Experts of a small language model: width 256, a softmax router.
Below are experts of layer 9 (counted from 0) of a mixture-of-experts language model. Rows are named router (the router's row for the expert), up (a neuron's input weights, with its number) and show model dimensions 0-255. Each number is 500 + 25 x the weight over its row's rms, rounded and kept within 0 to 999. Numbers have three digits each.
After each expert's rows: "gets" lists some tokens that make up at least twice as much of what it gets as of all text. This comes from a sample of Wikipedia text that the model never trained on. Tokens count by the router's weight.

# expert 13
router:464472470498456467474518490500505503511561496500441506478465519515524540537562514461444500508512530514491481479480493499495479514510472501494510516520501530503502483556444464489503520522515497509484493536541523511504466496546512508525509474515466475505516492496490506446482515539524518491547501504468465476520520504456474530535494442460488480548519505506453545466506500522554497455524496532526519495508512503522492503497462465485541474532476504533540489475527475482495507492451520530482468523491495457496481458525545504525484535514464461514485498522568477464503472499495514507531551507467524479515471494499522521529526533512465543488488509484525502494510521487498495472510529495520522519498492499481512525507515489480518493515496481494481506531520521476457508510493528
up0:490498460489505495514464530518528496492467553499527506474500501524494447494482447470506529527491518503505480520491520467442504498448529528464490487449506533458464508482457513494508489491533517506501513525473498485508472491493523492542484525454494461500431489515502528493476540516495508500493522506464524511499542504492516512540491458492508452522468493518494548515497533499481463535496535524518486510507471483485491465492544489462480475488481495511516495489484497529587485512538477493497502553491514545511519513497461504481488485528504496466466511506455492443505510495515452462482510481514518480488508520481506482523543526490462496435517492495515513504513488446463471475542489499530506484449524485523465511505513477533498469530506463522492475481465511501492508542494521
gets: "was ", "is ", "as ", "be ", "were ", "are "

# expert 39
router:435513488534506485510501520480543525541548539503473498514478496507542525469539488504474499526509483500462483477455469510504464517496473513483533494491498483469518471526474502480491490513470484540505465502521491492481511474524485503483480502499494518489497458490467509474460540511525540488503481516504480454514505476468486503518504477565514477559495494526469506491493517542501485508539524540496481469497503495498478485502497517470503522552471526474494488499558503459480451465505503520500455476494494443468502507490510520461449521449470477501459465537528485479466503505506515526497514533478501461543492486483470485493481539481502503505486493515486507497505491500458461531489568484461562506541506538520504547476502474479526499490494500471490449496487554505511507504473528
up0:489525502496499521521488495454486466510481470512475564520513475549491514464516529518499471524526528471480496500504505474491503479485512533481507492501511463542515504498489516478550505505483500499482503490528493536496519485537461512470495484476503478517462519484563490466470482488492502505444499503501521499506486476529532515478489462534508518516450497483491500449498507471487518487542436550484546497462494499480538511553517490472470537513464448448476530488479490494546511509512503518537522535521523484453504495526498473464529509474516512487505509490437463512505466536484499480538542501478507507495460478464518539476491497496487485492555539485501450484486522515461488486535489526495488485463485480515475516500533471508509522456478511485468529538497567506505492483476507
gets: "in ", "In ", "on ", "of ", "at ", "from "

# expert 14
router:479475450523511471492495505529581499527492541494495502517516536531536495498510494507438522526525539459484476466487472498510492504480467535495485505492485496506511492531491486489535514529492486567492472509530510530530477504513463482494478477519474537534501490499487488511486533509498510509491489489530473452505549470464503542561498471492499521530509514559480541487502530515525501442507507512507507490513529553479490529518492493512528477497449517512492505475499508483494473460485523500456481465465488479486504478518509535481478486505519504538500506522517490474508492515489515551503518536500524489537492512458514467526530523531474513510487510479516519514504536522483473508537564556495507543500453501536468500490528528488510544499554452494447469507508533514501490483499524
up0:484475511484493480524518469498511521512450510526481540503474515515538487537501446507475518517502527469470492487509443515473504542497508512520526496540518495528475485552531482482455518553484508486496513445500499514520514476485494492498486483496496516499501536476478522510504493528471474490472547437534485467485492496508534479436502543462494513510534519483520500485499479501484486501463513496531524510506479509517485502510509521565462516462549476553501517499507474490463469513520484492500496526514506509519483501467485506495497473459531480487478481497501488501482487487546575532510503510487492500509495496532476501507564501552480523509499465520499532540518523517500528468485534463451500504510480509517475454449538515498478505443454507462478545461500489470496465492508538
gets: "op", "ti", "of", "ph", "c", "'"

# expert 38
router:470451462509499462463512527547535516525523532481451508548487489542515516508545517462485506538509498485460492518456479504514520514496490504493488542498495524475508443505487515475510484539471490543488509525539526523476469523519490501480498490515495523495560484529461518501510530501506492525518469484502463495504543482472517479550465488493504473506505511526484475504449526536516481495539536562478531487520498520554487495503524480485517510526495519513524527484513462485499490462467530516478491490492478462503476515518547534462485478477503520514480473542531494489506505532513525497535514543504500502504500509483495523533497510505494513448501469503516487486535544486486480456544550527497517534526501491527479521474511512464554497507503439504453496519505555491480497469469498
up0:487495498481473480518463481467504515530526521538469477479547532502516447533521514544518478562532518513522510509497515509503534541453498475513492554520511522469508473490468495494518486486502477462530500547527471534513479532466491502500508470500519504459559507507536500500484535513521541505476567476452484477510441504503525496488521494504502476543515496465480531531510470504507468515503460480491522522462527514509516453465511480455492544491503483468524481507528500456541505512481499520485498525486524515460488510517468502470471465481556507511496470492555529457461495497511468521492505504514502488499514562454502489504464496485509492497497479511511497499482510524520508465516505516508538526490468528535516512475453480531470507460509509533551496498511521503497479469519495
gets: "an", "'", "-", "at", "us", "it"

# expert 22
router:472513514521488478465550478514545493528516498491481530503479513521545519521534514478480496554492510480459484509472478480508523492494488537510458530466487525512471517520497493469475501553484493568477499499516546517488503517507469512489490523527488550495510485469480518501496549483535500531460501497542481485538510476503492512514477470491508508533489475515490541469491510587502459460527508534532518489490489511512462482509464539489525523528445488547503520475535529493500497477490497496511477485474506471468469472518491558496472484502528511524517513509519507479449472498494518524495515505477529483528492539471496502541536516507487513538498541506522513510497530536484463504552543532523506508512499479501468526466546515494516532511553495512455456486525520491505482472464498
up0:500485484503489550479492473502476471492507529515483498456551466587524527465512524492489515510512509490524523467482488525464473520519544514502462477515499517498495504493507486483460502521469559475519552516519523524452501477481504473493498485484481506486508481508540489486491516450477526492471486520463490509471465477538514462531502478481473475466524475496512519504472471501516508545506479479495509496501515497512497454514507499480542503538560484498504494492471483490505538505532511482533481451517539508486518524505510499469524456507535502539468525513496532491457485527496573454485515482452525518547489536525436482506457519473551535533515484515512504475482513481499494532505501488496518485503471537538509502472507488478473498478478542466502473485462519515483476495532513
gets: "s", "r", "ul", "as", "ag", "es"

# expert 5
router:463513523535483469524503524534558501558546507479479493528466495552533531538558490437482517566535492470456471483476469511521516532500490516463493505480494505498472497532503518507494518531481496547470504558499554500517505499515461534484496535491505510505496464509479494503503525514531504520488485485536484488521541505484482518515482502494465490530547508530489520464473501525527480455507504518492487469538486544523465501486497512552502511516494495539504538496502525500522498459488539515483461465499496463479471494508545511488484519476513500511494499534535512503504489512506535572531516527504531482559488518456506498527510520518470519482479494471482505511523517514492483475542498530487512537515478474532505499493514514485562530497546505481483481498485538497498488485471511
up0:529506491559499505489484552496548480470495504475476485526481478498490507515484507474469471519515520526539507513441496469473522518497488521493519531525510507522477455517466513476430514499501533536501514476505493524521503496497487485515465503431483493505503491535495502500502513510504492544486463489532481513482432514513513510509481504451489494528517534496456475480504549536494512492491533478495474539555463474470526495541492479505466516527513512532508457492523486503530505487500496520512485518527528529500437522494514504471471497490529487484475493482469527539481461540490506532491463521545482528564516485496541500490512509477470497463437521482503495491491520453527460526489504496451510500522471500511548452508481498515519558488507498460496514523490476468519505514535519
gets: "k", "g", "ak", "z", "ag", "ch"

# expert 21
router:487485498509461488502537471517530482515531500495487497504503504508562492484545460476464525535532511495492512482501502498510497536488471485488501535494528521535481474495459516524516507525495499512477502520540510498508513515518486499470504495511459497463500478520471470466484495496489507501482486498584476481539518512470480513514454448501493472487491466534504523490525500492527527523510518519515483480552519523524499519517453509518508519465458518498475515435528496499419514448470555529528482471517506487490429495483506496454460474520466501515491464515532511480528485495500534549530522513472512465540483511495470493510529489459476504487493499480494484510501529472503461505525494525500565524462493532483495526504568488502533499493468471484464516514518515550488492510474504
up0:528477507492457491507520515499453473511488505542547471482509522530475478542506478507477498500505534490491498471470496504499440499514500471493471508529489490521527485520505479489490523532498512512475492511504514515518523489466509502473497523511466496491524482489491521495535532449464506499511500512491548449495537473441485518498514537466493509462533479465462499499444538477512496480507501504462461514476480506471485530488515492516475509462473471533516530484514511489453469487475526532494480454485477459503483533522499486458483523506514525531487556457507501496518536517485515504513500524506520517514510453495527529491496486486475530515517528499440519506513539493516508482567547493492570487512485522428546441521501537487505504453490517464520484525508453490490472482529503
gets: "ed ", "film ", "released ", "series ", "ted ", "album "

# expert 35
router:510512498495487494497542514491511515525494502477503488503498538520513467532494514485519495526491525439453493498485493481499536491489501517481461513511486498509477520538496529492491509549465494489520473471492531504526449491522507491491465485517504551466530452529492517527470521490527476473488512496530455515484518485496528542552480518493505482532510498520471514441479534535519522436470481526527513471500507545521477482505512521512515481476482493479480534464471489481496501474470469554458457493512543509440500464510519530506460476495516468535515547501509479466479478461502539477531494506475503491522478519517485514545517507523477545473511478477550488511512505528471488491522508537524497540506452492484474495477505545505527487487522504462455468525548524528492463504442493
up0:474482513505508513444501537499448535495494487521490525521554513534515499492482527503513508487458481465473482525542517477481523479496488468527468519520540517479496501499491519502512550514501447483468503490487521534495494496541503522505463519488483495522508466558522488512524469527540479488521495505530494511496495522533511507555493532561523479466512519569480544501473491497481514502513508437504523541474520480504479482521535530476518507506479515510459482504505460484531489484493551527487477529523511487474470485516495510495489532479513506503489475519532509519466525508481512476480517497503523505461502515571491529499465528530524484520528523438479471491505477451515476537482517517499508480493490498466453470513480535450511545515536497557460490518487489525541519474504484
gets: "S", "T", "D", "Pr", "s", "N"

# expert 10
router:456478485508457457491548473495546536516537517495461491528495505533538510536527484470456524531518519469461486483474455509538529513492451507477485531472507506486490494555491501489502495517473485521495501510534523529504497519535474481457495508510481521491509470518489488495476522508524498493504514490519461507526519518479496512515452487518496480541552527549500531476476511539525523454516535556509501475542514535537476486526477515529538495508458507497492517477497490463487475487475501523476441453479523458485496471499511519496474508498504525523488531529530489458499508481486548519514509512489535468529475514482499495520542534524464515496488513485520527493528522512445483476537512514496567551500490521505499551489546532462543517498516504485492481522496536504509502493486499
up0:474518496506499497491460511511514503494479499489500461495516505542484476520506537525467509429488555523469539531485535518493497500472470468484477501454571483527442462502514482479486472504524534460485510513465508515490499542527497450515505479482506495517539512481530504502534508514505530499498513501525515477528484538492508516511472446515474421525498497499489513509509527455531515481462516527470504483504511497515481462498546521472487502510502496513488530484537500540483519502479498527508519485481526549493457503546518514488501512542471496471468555474501494528524535501476494503504508537479505453515476470476506505471460534527452540522500491492522558550495493495491493513467453513495487468504523503491486507480514527493466522512529504503539472499508429522480476476499525
gets: "| ", "–", "; ", ".", "/ ", "-"

# expert 23
router:426491460456494489492472483515519507509538553523496500531481531515495534494504493442522509519535507509488468496490488497529528541475484556488500535489510509499492492506457507485547487535496470511533484486557555467532460494554469490496521521531463526508507494542521483508478519525507472516486455500512477477503503481504543481497473478510496444513526495500498512494477463499499471505525527532523507509508513522542471491483500468524517482514502466484536514477496452426526531463520490510508479502492466473504443483497473499523460469459499510546510488498531492470485440495478516508499528502495552505538486508486484466510532504506498517476476516514466458502499533463494514505521486486469497528478497511470518505475533480482515488538549506502468455531533515512502536502489505
up0:470475501512511482486463512447514495480473545538524516492478535496496531523473455477469520493502526478488490515494539471490485507467523493476467465487474468523457457462503478502504504531453482505532448487490456482523500531494516519501534550512510532503498511467496500494519556494522459516511520495464496514513489496530492516485481505508542475499469486528475529450466502563487495476535491477489473490484451518494493497555529452492478539476513510478540519546520445492512516457485520474478473498500475470476507530484500492529498491544497455486480489497560507492485500500470535478547484538451531487530531502484473502483531487469489524491499495489473528502451488532468475502468508493493482492486526516513465476490511522505513560493487524499499535532541491512489506519507459
gets: "% ", "m ", "ic ", "0 ", "al ", "age "

# expert 8
router:475502498522497498503522471507522503545532527482476502504483519557523515525531482464465522524549522461484470502478465533502492551496480532478484519484522521494483471516464544482506503562467472562518488509514528491516486486528474507483504484525453513517522462516490509503483517508532485541518504484496470487524518504472499523519482490490472491518513515536501509479506522543508495442539531513520495490531510539523472510539495526502528508545472523495485527481500498483509452480477516512520488474483511461504488496488502536506475508447514500513478516498531511508496526514493506516551503578492513472552460508469506507520525515528455516484477504470515489498532548496490473480569553533502547544499494489549489521490513538491526528519537482496476480498496545498479519470466536
up0:503521472456500511463490470524515488525504439535508469479494532468539504508521503524509463482530534506484520485494505539582525469499521516563531505466473495489516440524486457477497487525455477519512488447515545472483476448523484502482516509546514517478478507439474495488513526526488547491525490496464507508525460485524482492498539495511485431479478499520533492548518489464528475530476494491480473476538477523530501498502519494492511469507485501511501489483502491500525513511483545490493560486492518488510507511511520448501504532485517512453542479488493548489475498463521493474493495488525489488481518514513485484507521487478468476480502502484500482487477497475535470479536510500499462528473466506501469498456467542441494550511464490521465511524506496484488468498502491
gets: "u", "om", "el", "ip", "ig", "ap"

# expert 0
router:461474504508443453516557512532528527511540488520453505504502497525517523558526510500486507531525514496486499438495487488497473524509479534479530534500496500464509496523488470503501531497473479543461473563507509519503514514527476511486519496499503493505537508491496521499486506527545534505500462484507464492487530529451494482519511497515479466502506544502450540493496500522539508514555492518484545491501514544489508512514480497505518488532466497503503482463538490464492524480467473520505479466486487474502483449503526499475486528491488513517454513508516511490468501507506507489525555527468530488536473486513484513545514540507478532512448499433482510444527523490456505478511502557525535518486512510542517497495512524494508501488512474495488467536530581483476510492500528
up0:524496487516488450475478502500518476532516456510465499465497485509467523493512477517526486496538500539484518465481485452482446520493528502500526482496463510481467521526515534495489493515474503480485473517475475535495443505501484510436465533520465501500475450524503522495506544534510455490492538512481530459482499481520549519474543490474489490484484480529511505494517510518471499496526499522507470464548517504475491517478544528533466523493522499476480495513510589486502525494474553465501483486485495472518458453506486501492513506526522485539534533486529484499460496537511504504499501539514554503474511466514508509507530525531520521497487502482445525492496521496505499534528529503500468483478507453491550518507450501510519472528463519521506503515487525516488516573511463
gets: "un", "Un", "-", "a ", ":", "more "

# expert 16
router:465484497522513519462492511486496510528501507479436498499508499519497544524521476459506493526505489509490501520482492502525535480539516498506517554495509496503483494527511544434482537476500474515463527518543536496515462478493503540452537493550473529503515502489487503522522557504531498536500505491528484433531493542488507475514492497492506457526496536507490519508493476555508519471538532558525505508531521504535456480484477527489520479520490518497511515485495505490553501508479523517494521500495504487470506519541498557521457501502530479505512545486506495484518529488525550512526517502507532520548500525476526499514504497494502539467479489497509531482558492515454505484552537530545524550519459498499502516459509530490519500505512480506441466534542527494521477484475506
up0:498482497516507502501486527492490502503501462526510546490502523489545495498557494431491487446449472467492478516530495550557504501525507512479562530480511499557513531453474519493441493513503515509460489506463521495547548464521472456486507536462465514501462548485496500490526491515496519481471529474515540488479496474521524552511478465479524501477525518489476489530456509528485528526488469518495466493491506528480466500478544486460496486516494488476472459469496521519486486506531493493516535518478484478480511515474524507486484496491496510494517514486462498509513479502511459485502531499485503533486495524483529515524519546528525515516484514519531463508507509524533534441502505478464506493480505466528489505439493455510488486515532471502493465507514560512519522523463527
gets: "n", "m", "at", "or", "t", "s"

# expert 29
router:486471499488501522469525524504526500529518518480471479561489467534488513512524497472490519505517499437493497515532460523476486556504475521456498539496518471470520493539509503462483523528460460523495473528530526477512502545514507510503486484516469542520533469499497509486510502487494524493461488458533462482501502534472527516491526511547539516522560519509475544460423518500486490455582542507491488502504514513512502488499493494488522531485445505487523488512520493503488513499475483525472478430466477500473496503518483507517489480479502499539527490501498483480492472499499525505486511510491502530504519481524497521543520533544445498501478480437489515486535516496496488467536483514511509523496504484547529491499539484498519546491509473466496446483538511521505514507458485
up0:483473504471502517522479490522518520467500462533483520451497520516510509487486501480528507505517500481508537499532531500476558463504478500463453498491468537564503500523482494519528485526507488553470437490476512516499522491557501528493515505521526530494459487478485495418531508467441497528490470511492479494525484491496522457531469524511510492507569491516474467486491463501515463529522521520527495521521487435509504514479448500477532521508489494499471509493505521501513499500510482506502535531531509510522480501499463467497517513500527518541543518514501502523504476479518529488536479564511489490440512503538543528491514498493494471529524463478501497513456478465483519519504478497509519520514507474497481501477484487510535514455506442515488508532499515553460538487493463
gets: "b", "B", "m", "c", "f", "h"

# expert 17
router:459473460484448486535522480530526526536541552479468500501469486539514507512497493474476534516528527483483467468473457491524494528517503491490514511503484490459486504496457503480506492533477479529509507495586504485509455514545491509495503504513475532490496464463468514491484520532530477505497469488521490498512508513491516530517471486479450500521524510516492559471522519542494531473507498530523519500499522536518493482483479462480510525512464505488504519488495497504484490506487501489518462533489530492469527439478502516480456477502517510514499522508535512471506476547524510513543546514521532509507477502475520521516537523527491527455505539471519519465520528509499485492572509522539501519512494492523503532463508534447515547478521510464464492524498544486523489463435507
up0:518537462465533494499517467494538500497507506480545535504470492531537461519478485467501509529495493497484477540485503518489504508527517472525483446468518455485468492507501520433513508516496462486484507500490512495460494469512485496503502512499509495547477505489525476568477482487498502458462511504438531456485512480528516540526478504502497533480523504536479525508524486532528528479492490526488552522518498534476504521490547466509474504508498515492513471480472520527550519505474515571501476517521558469486513499537508494502498498477556518530482488504512503542445492507478480496485565525489531541461489498459506511526507504479520531503468487500480527497509481474480511495545536470489515492505528482547520514512483524487494506559502495534515485459502495553503466457489511
gets: "li", "ur", "at", "et", "ut", "mat"

# expert 11
router:463521488531498513512511492502487533524510509530493545530488489542506524502553508489502489519494537507487466518503488510505497529501481453475489525457511541498509458518456517450472515522474519511471502533530509516506508472507472533492477521487474512519550465493504480475484473517501520509504468470508486496486532528467498504515468475491481466516476496507477483477477510517544514501518499510528484524502533556496484462510490538501514519523500504477500509440548493481483487461502508515515491459519511475450469500483528505507496470435478484495485477510543505505495480499486478540524495490450523482510468536445484459500507562523499540472470527473529517478506496539497490444508530538490563534545493483519530513503544506459479504503505483519504492529535543488499482489429545
up0:507523479522496476486497455498514559470481539511472493532491531536495548545492467494529505493492484522538458526493495500529477481500526541497478513480508551502529435515494532501475514462490528523510519539492501523506541530492466504485497520508474515506493464455497529512480512477489515479473476425517491492495481500481536436481535504515477549508516478500509457520516483468510534477477475510533491497510478519503496474467491545472482493503519481490508523498503498472526515525481519495529472482504472495498477477537562515461493498500457508503502484483524491525498515514516505500476474490468484535502467476490526517482500474496502480546492463503479528503549453472492479497480461524457482546537535542441468534479506492460519508534490499548465515531552523496520496519510476
gets: "ed ", "ing ", "es ", "s ", "ted ", "ting "

# expert 36
router:492485510485497488510531479529535516533542537485443509507493509531536507513527516448474535525512511472484493490489474520514505506497481502490484538495500526525493459529505535442513502544451470516490505485541534506527486523534472524458497489511462528511506485522483495500480473526543530507501488488557446477515536536501502494490502465511489501514484503550502481504450500520495488480515506516527509510519527522537482510547473505495517487518486539504506494460516493453487482462464501535522469523486487444450499473488521542504492492462518533533492509506544526458494472504476514526527502539494534501550518520484467521526488542495487518493489525492503469493532530508473484480541519532497538534497472514532489543486563525480528536488560472482476491503513544490484478504478518
up0:528521473522464509500505530487487493491422501540486516528457496535508489488514471507488451505506490560457490515488493504436490500517539501491480498513527515489479510516438546466450539532503499552452490510499520507490544515550505557490525529508487511524513493521526549523483510497509509477528501508467520477496479502529508483537506480491514488510499528497535551511471486462545495462515491539480501471478496473454537500541479500514489493545481485487521474476501460519542472535531474492543495476524484461505519565526491495478493486491514535515520502465497541513503495513445509538522512492479519480503498508502486512504534472487522475483513512485488486473463469493503517455519504463526461513462483499496541474495504523516524477489475502497481521514481503510495444508470533
gets: "re", "ation ", "y ", "earch ", "and ", "to "

# expert 4
router:502491525490522475488496510530519513521514533459478489501503496512549535515523497518510540507495493453474487498458509475489481501502494508498475538431472473460537510499486507477483518506514485502471527516518513523489502528529502523484534543518506521526501435466491514505457484503502495495470445462503474508543500490444480484515517500553452485502514474531533515455484464500489446469497512501509464465545516526559511468497460541476539535476514547522508509455477538458470500493485495486488483504458519460506530506506530487487443480491533483527495519503492528471517472513492485517496504489521536476496531533460500499530513530479515517529513506500518537465509517538484472507524524527509528519482454476520532529457537527502505528520534527500479496523549512518501510503475517
up0:486483487498560449534473492535451500505554501510530498533481512476535534498504522487493522500475452502492533487490496523530504544497468539525493485472521467458459493509509491519543505456488528473497548522493439476467512503510479524515513512516546491464513531516506488473510529510493457521499453514493454491481468517423500470475549458478484503499495527535472542507525494518472546499484515489551490450490516480521492474519491469500484482492494496472505493515468482488459493488502499507474498506501488497507526500524501520487514463470520529490495477476486484450449517514488486502463532491496509488499523472508479515486486506501456515504489480529480492516569479465475519526527503531516547496517448453481484472470484532508464542521506494502532482502509508535492461494497534
gets: "st", "str", "end", "form", "serv", "c"

# expert 30
router:510519489524484488504524484536525540529505498476468519505527490559483521500552493467437486603523504494467479545444475468544502496532471518475490493488506464491473526488513497506482487520470432513496467512522533484476504523514438509508473470531496534531486478539470504531510559490546487523548497495536481500528519549511520506514476457480491472497501546518480515517505540505497491491485495497493504477485475557500521513497467532496492539546470481485519510486518517510512518470492498520519493472500519518455501477481514537480497496490506553507490502520534500472508467524477522518521495507485512482511471545503500507518525497499467476470451495473506550488508487525472491480492519509500523541496521479518483510486510483468533558522526486522483521487467509505483503476502531
up55:493507515487528499460530535522521481483504501514476508461520490524534476512522458487486481504503513506466507487520445495504491501511499560510458477538496502463507473544497538527508520531487465487526480487532477476478508501503497512530475503497499484543489514483493515492553513498500527493520504568493483485504493473507501544530472522481521477547536471502496474489484490484566489526517514476486483525523485504494495466562487507494474497509517472509476506501506502487485519553501488520489513455506505544468463458450503511471514471545481469513492465493492553555511502490477523466474495528444596495514461496503495484472496532469505535499535497534539467508534478530475475467468485485481484527521479512511485505497483524512509427504514474470483542528490504483506491502526525
gets: "ol", "re", "o", "ra", "ah", "im"

# expert 19
router:495501531531466487486508498525514529530515517447523511557527522545547510522507487447494519527489558485492482521500486531496490490497456520489462499490520508530482463517487512498520538535472476545490474532509531501493479526519500472481463496508498552509539492463491506506471492497521513521483499499509486478566523536483486508527482501522492468522491497554524494472495535556519472475519531529500491514539489520518483499463506492526498483515487475476511523494492479473510492455488514500509467418476495518483474472507531483505485496518533512542451528501534494488506502510461501496503538523521524497504496491460515512544499513490461505524455483481509510508500515522445503501550484535515512551499463530530488535499496484501523509576533487529464439533498509538489501504489478
up0:513520525527509509500497494512496510526534505551502468550483469512518449500496484505490498536472484481486463504474506531509511486476480479509541545496496502480458521537489473509466482529511432524510498507523556485534532515503511504488442518555467498530507500510518506520506517474464496470483506499491505538527458509500469517538504511495487464509497565511515501529547498489507506488504518549515490562497497449469503516498514444497485504524458511458512447545436504504527513519457530470499518485539496488463511533519526483494488509500544503483494489521506480429503505470493539501521503489484461491505505518467527548475532528498488469532455487479504487537522471508480495481518504494501509495536540552496503493492481489513479483509454470547501481490503494540507537510501486
gets: "E", "P", "F", "S", "w", "W"

# expert 6
router:510511499496460493474502501531518505514507505463504537470480514520547492482513504488456518509516512491504476507500501495517525504457456479453481504534483544508485505516507478475535496490480497508508508500513502513499519489560479497501517501524508525507520445467466473500482491503513478488507449532544465479520519495475483515534528529476471465490568502515454483451468499529500458470482492508538539448483495528547508455503501506503530495533526483502515546483480473464519508444469488558507517467512506496502498528481475534503482510484511535543520516527528495496509506526483505499487476540473541452472502492421474487500523502500478511491508513506529517472526520534453490493514517531476530573504476487537510519458496508479498521506494466474500509529568510493458488481503467
up0:468511507477482464472484524450465481514528473521507519494436463492502535458499469502503536481534487462462507477545491458484450515492456540512471483507529493489544468486471524541481492520523495482499472474533526539493493494515442522470465543514521472514528504509487453537479476531509503471474481475502498471503466529490537483499482533472513502492515506512460510506488488518519516519503472499464499505493515532507494485480475499506487507493523510503468496438499481498474515492475498486519482500494436506510490526468526532522519530488492458480555514516483498515487488499521440449519498489513559501543509503542495543524497459486514490493530483504530527520540458501504512465530498491486487535485524470506473516515475466459493537499486521514472512562517520457531508507508528
gets: "\n\n", "==", "== ", "\n", "===", "=== "

# expert 31
router:430471476528500500499522527536527529521515512494464509503503510549517504515539512471482517540491539476481473497505482533500529511502492506486480549450501512489475510533514524482524488509472488508495492517527559532526469496546486510525530504524483517515514468498481466492488538499518494527508497502511469501510524504491480543492464494511490472538517503540467566483496518532513500455518540542509516506525508543536505488516502479483511506512487519484498538445537511486490458456470501529489471463499506448486491472515504556492466511484492504514484518498518502491474477520495503533534525526503497465499482528461515518540504524501469524481502487490494522493507517487460467484563517534528513538511491529535490504474539474479550554529539496436462507515557525489493498491465524
up0:486494500531507504505517525514468491511511500470492502504484521514463477496504490494496507494464498490477510452522515507468471502514474476527479529512508492493476497527531484530495513450527495493528552488479551501479533479484504483440546514499469546535527523444520524469503502533548495482514504510470524536488451491531498527506517540511501492471463483496524533473543504525473537476449502522497508544508507501482508485558514470500483532467467511524489538526461474540492476492513425498512490448531498470493506486444514470519495510482457481453518482527508488463489504514469455456476460506484464484482518499476547481464468551475512477508498539507473483520491480497496449495502463478504491442528480496498476516508502493501501518460506494472511528519530487462495499515519527
gets: "\n", "|", "t", "|---|---|---|---", ".", "ex"

# expert 34
router:475499485473467478472486486536543548486493514476500524523482478490544493522508504446486543496533505449496441515492469538534509516488449479475506527479491494509477472527451488512535506506484470511492484483496513516501504515519483489516536500515467526492536498477463463487492545505504489525526488505532486513530496526421516539535494475502515485514509499533509499513475525552491512477497503507544482467506475498523473477530489522506509471537502512521501481464513494499534495501506526539456499466515504442504441501523493531493472514515485471525534480486557520480482457498533534449503518517506529493510500522461520481528521510506490514465490482488516493515510541550521471473515513510516517478499496509499531531460549528459535523536502459459494506534516531469479500513447533
up0:536512516496473478461525479525530489468500557487518525507519480485541547511504481530531520463507508473486533500538542534516505471434504524503480459465495472525507486497485519525523496512500511548536476504511524506475485495444450518531499500526507493480481524505480477502473510514462500498481494485470543511451500505473515470531538521479463461506483541527529480504503527488483549495528517493504484505530483525479486463552475529470514499546473541490535505471488484524512503501455515444481562504495515505525450484498505462462493472505529466511500499462540520507514500522487523481475521511492518482501523545491483521476484492511483509545516479476519498486476503521496524523448534488505487551500486473509500518497489484485447510490533497496469464525485525518477522535435496
gets: ". ", "the ", "The ", "). ", "\". ", "This "

# expert 28
router:487453511530455486486487518510513490526515518480500528547478534535508498536506520475529519506489503468493493476522494475481515532515484528469485520485530495524487467544500516492511516525476505517432500511512581519502510528515516489491501508497506499470510494499500491465497496511527517542475496459575481488517529545493504514489484499538503494537485498519500483514430526524506506535577485487500462516492506565502498494535523487527514471519497463516468554504518494508464466510434469541506460474503513505501475472514491493498487510466523512530456530526494470486488454503499566478508535547496494483512483514510490505531483495519487526508471478463481508513496486470479511484516512554493530510506468493543479534517529496486518576521491500497488478470516518536502510496479530
up0:481506454513513467511490478480500490469464509498502537512452454460527481559496479466462478505529468486510457516507491532483483476498499538443488497488513463541516510478486486506465443482483499471487497498465522505525490494480507469503468468465473489505508504480512533503518513512533542478501515517524497498504483490493513476474500481508486508501485510541498455467478530513503462496498516501509504495536458471509535472494561505518463515497466515537502508462514478563502485473528533492461473464442496503502496501548474534494437475516492465494557501549483517514495487520510518477523448517554492520506524469492496503519505556487492507488539515512485453530482524541476470494480450537496502525536470516500485555451517502485498512502540506497524516482509527513519488506486517
gets: "W", "H", "M", "J", "F", "K"

# expert 3
router:464492475483476509505513488568537532498527495505453454503566533527538527492500484503483550547482511459505523457487482513514519517502522531471525529494527542517479524489445555485538481484473482498438457520532495521484460505519498479464510499503501515502520494525484469486471504530512497541506496498548473527494508516475519486527468515489486508542489506509527488502518498493549513496493535505481468534508514490508506485463522491522497499520463486520496528506489519475480486500440518522480496510483516480504514491477549503475521493511495494502430480522510520500507520528503525525532523555518523484509523494481520500514513527489488487509464552502534559470526543471503504506534489513506536499504524496546460535494499521472510549541499493491474504483552541551493495507493537
up0:477482517489529476478495488469521490467499521483523521478552519488523533506495498488513543491490506465526527547436492487489446525514515476479516495494480504511468504498529507472503478528501531500484483482489523515538500516476480466489517520518480489541498491494497520511500506535464546490498510473475522522494493480492533515512451529510490543484498532490543528527541458479513485473515543505479501474531474515534513524475453530509498529530513478492501492496486487468495504523491501549535479532492483490519489481495484483479525497523487487533517521507464480467520499538532524518528451485562475486466464481519498466579501493476515541493509516525525492537486498491496495507477491457454491569481487536548508513502533513531473426509562492515488511514436523510518526507475499
gets: "ow", "ear", "air", "play", "high", "star"